config.toml
n_experts = 32
normalize_top_k = false
balance_loss = 0.0185
balance_bias = false
rope_fraction = 1.0
init_std_o = 0.0434
warmup_steps = 200
decay_shape = "linear"
Below are experts of layer 2 (counted from 0) of a mixture-of-experts language model. Rows are named router (the router's row for the expert) and show model dimensions 160-319. Each number is 128 + 32 x the weight over its row's rms, rounded and kept within 0 to 255. Numbers have three digits each.
After each expert's rows: "mostly gets" lists some tokens that are sent to it at least half of the time; "comes before" lists some tokens at least twice as common just after its tokens as in all text. This comes from a sample of Wikipedia text that the model never trained on. Tokens count by the router's weight.

# expert 28
router:132175142054095149131139073167169116151107084138156118134147173126120146131172153084154191127120055095073146131121174136163119122153089200169125115129134111099135123158137054126141131127160166067083173105090150151127084127155098141105145119129143162091134138165091132093198123125097121150103161153100150201163103121130110146104126146108176144090119164071085107125093115130109097140134114126149096100135147070136153161153092172094121092117064184135128156073089093109134146135110146
mostly gets: " that", " which", " but", " who", " le", " when"
comes before: " the", " he", " a", " to", " that", " it"

# expert 17
router:154142147104120146171137106096145104172128184121143128097132124142115107094154097161088112067179120136100153116081184097157172126076144073073158190183080144141099083138156078132179092134151105140098115100149133113111110133122146133166154137142107157132181163163156136138122094149052068086146128142125163142142127094137122158137176154113118079127104102170086193128114151128078158090120141131128114133131144099192128094166079160160086129126068123153130157195131097105171108147148136
mostly gets: " Preceded", " ", "–"
comes before: "20", "19", "1", "18", "2", "3"

# expert 30
router:114124111152160138117183080174172180172073115148166149160094136115136126076117122101089162134144173080084148125165132111125120136133151097102121126116124081174136170159086118056082167139061112058116154114125106092093095197115066135156116131052136123095148111085170167148157190151118150097151117097137189116103114125135120153108077197098164073156125072176074075100151115055186155142171135097146171131099136103065128105159110153102147091185161171120156137082135117141160095181136144
mostly gets: " work", " later", " more", " season", "ater", "inal"
comes before: " of", ",", " as", "ly", " in", "==\n"

# expert 23
router:097132171122146079104131131134165115074099110176141149122117064149110114082104110146118154118068049083158106180130129165084140156101162093145099122132107137098106119174107098133143084136086068138130126091102086180097185143085085113137137099183075154051163158091127170126184145158184161139125161117110159104137157105104118129143167122102146185136099074126103116155083179124107129131152104175129151186164055090165133096191105132114104087129090152108104104124126128102164152096150129
mostly gets: " in", " with", " on", " In", " at", " from"
comes before: " the", " a", " ", " his", " an", " their"

# expert 0
router:131121157101095140139121111098174141131162189142171129123170143129171152158117160124121112142170107145155127111092072147075109098116200079059184082184161114115151127120116107148125124145099124101095152123195172123121107152085144169148190088107153154150065106147172141133169110165154182160185095149121043131125075163112140112122150123144150186201129146114155117089160113140070098131108132164089199108123123143110076128115097133128086112101150117114157092093141129171117069125169154
mostly gets: ")\n", "\n", ".\n\n", "\n\n", "==", "==\n"
comes before: "-", "|", "==", "The", "===", "="

# expert 8
router:133116119158139158129145131137100091123123098122127120148152109150121059140178078133099117103144130135150087134194100093170098108088149154125109148141140129114098136173159119114100140075146155141138086169106123185128154137142178111147149164122077131113067138117063117123156082120157090135099119099110132102121133191195124096170108062100152087138102112035114185066106194100131105109148093082130101084136135172180178070088074162138151143091138125136128076130108171136148179169138148
mostly gets: " y", " ft", " mi", " No", " x", " video"
comes before: " |", "}", ")", ".", ":", "\n"

# expert 12
router:167086122070115141175169185112122182120190106183156168146083131093147174090139179137126116189109200100124177189120126136107107118083149158101155130111150130094103138093148132143146114118146172102130097114090173108168074081126139158142090102126077108176132155178153136173122106120180085128053110153091186153097096173091159101139098112121179129150140175082177078079137120111147151062095179176108083158148110179174139157118145134058114098119157185105108105090114131134077178176170146
mostly gets: " |", " —;", ";", " ·", "@", "',"
comes before: " ", " —", " L", " N", " C", " W"

# expert 22
router:156076163114099132149122115127137163105177120122124134159183106096097078171138146132191115206115189109178177110105133105113119109108156185145104195163123156068126170097123130097141137064138090138140089099158134128143104102108053192145115137132094148125077149077136108066157153089114101173118061177116154153116146102105104127138132162123144151162162136099139141057129101141094163117157117176104177130080116103045088147076109180185119170163110099091126143137047088110123149139124161
mostly gets: " |\n", ");", "|---|---|\n", " &", "|---|---|---|\n", "|---|---|---|---|\n"
comes before: "|", " ", "-", "|---|---|---|---", " \"", " W"

# expert 5
router:176109155125133154064101198136160132100108114186146154109169128111161148151133098109104192153109181086071184118098108137128053188171118105129142060100137184124151149124142121150179102161100157203089098099109049144101144126130161095151116156086168146112144151091162164149138178154149073080165110130038152132111103140145073131085143044175150126129076136191093062178172156068128151114155167088168134125117108158119159129070093141079106137150102139180117138164109111200149150143166130
mostly gets: " is", " was", " be", " t", " had", " not"
comes before: " a", " been", " not", " also", " the", " be"

# expert 1
router:141094154166178059098186121150128130107166162156165113160178108173058144128145162103113143142127181110089136111086159151165158146163163145088130175129172092104109174101104101097122097135085132131088090154160079102105184123145131167165110119098118136131098131150098165112118141081115145148118086122143144116126118083096082131145108116119171122157158130160151140138106113103121141179141140091151068064092172137077150092162107154171129123076145166092143088149191118133144152135128085
mostly gets: " to", " first", " one", " other", " only", " second"
comes before: " the", " be", " a", " of", " s", " f"

# expert 14
router:146149100124129110153158131162131171173173053103149091137142171135158110113079133090120146097074185166141170113163146107082135108163155120153135169136149070078086102097124120145090109084191114060125150151124136130149154110153109129145103078105156102147126091199119156166084103072103137150111106133152124109160181103144100161167071175144118067126131111150176159130097192100074187069156161130178098071133109059049102150177101096126138071071079124140102100123136119148133078140150153
mostly gets: " League", " USA", "igh", "idge", " Location", " Championship"
comes before: ",", " of", "\n", " |", ":", " ("

# expert 21
router:093199184152130105137187160154076116055119161132168170122085119173146126096178100144123134155099147125174141100148178151164144108170166095149182136140164079157156154150102171128146128096143161112151109144119111150188099095118102139169108072179126177105086123082128139052190103079129167173213162136101100085087124121151111126153111125149170073078135082142060130154140121087172198170087149143101191142187128137173182081126177106142141173122095140082229183119153083129130163069159137
mostly gets: " of", " by", "ent", "le", "on", "or"
comes before: " the", " a", " his", "fer", "ial", " M"

# expert 10
router:132092153095098132143099097162121099189136129103146111118181104164130086056099147111106147124072105150080109111187138127124178172119164107158154125174132101135102066122147105122108114114159151153077184146142090138064102142107075093084184132176127164084161086165111134120100107144115082118158126151147187144200064101077137128126143171118177147100167159181142168108117099159106163116082164102140067135083089110137121138060125118136109147137147097164147154106078140140116146131118163
mostly gets: " $", "$", " #", " ", ">", "_"
comes before: "20", "19", "18", "1", "2", "10"

# expert 26
router:126163094135077145111077092071192197150103148061073066125095089095113082129154122041087176125125124071108136118093092194113145103184077121123141079123125159106155115096147168193151114158124179097167157120123159093194061136118133148117138159196114141136166140154101039086128081113156156154076139119135077105099135148098103123123100157160180091049108125129105126127154111157155074114147150116189107120138166096100077107137096169100095148081162129137129098141085152138145083099105106
mostly gets: ".\"\n\n", " ==\n\n", " Location", "==\n\n", "===\n\n", "\".\n\n"
comes before: "-", "==", "The", "===", "In", " The"

# expert 27
router:102120149170164169121097110175187166163111090135117189127153129121046145076098129100166155103185136089138104168165129185141129146178167128159176107104177103147116079168131121052105150109084124130183121188118125092063139136119123104111173132143126176201108142094072108137079132171156101108199162092157127167120138084126161183128169130111067142178074134096112144111142134150161096089159140077140128126173121092146131105058126091115114150168104144122130139098116139112101156138071101
mostly gets: "ep", "ank", "ark", "ear", " end", "ty"
comes before: "s", "ing", "ed", "er", "ers", " of"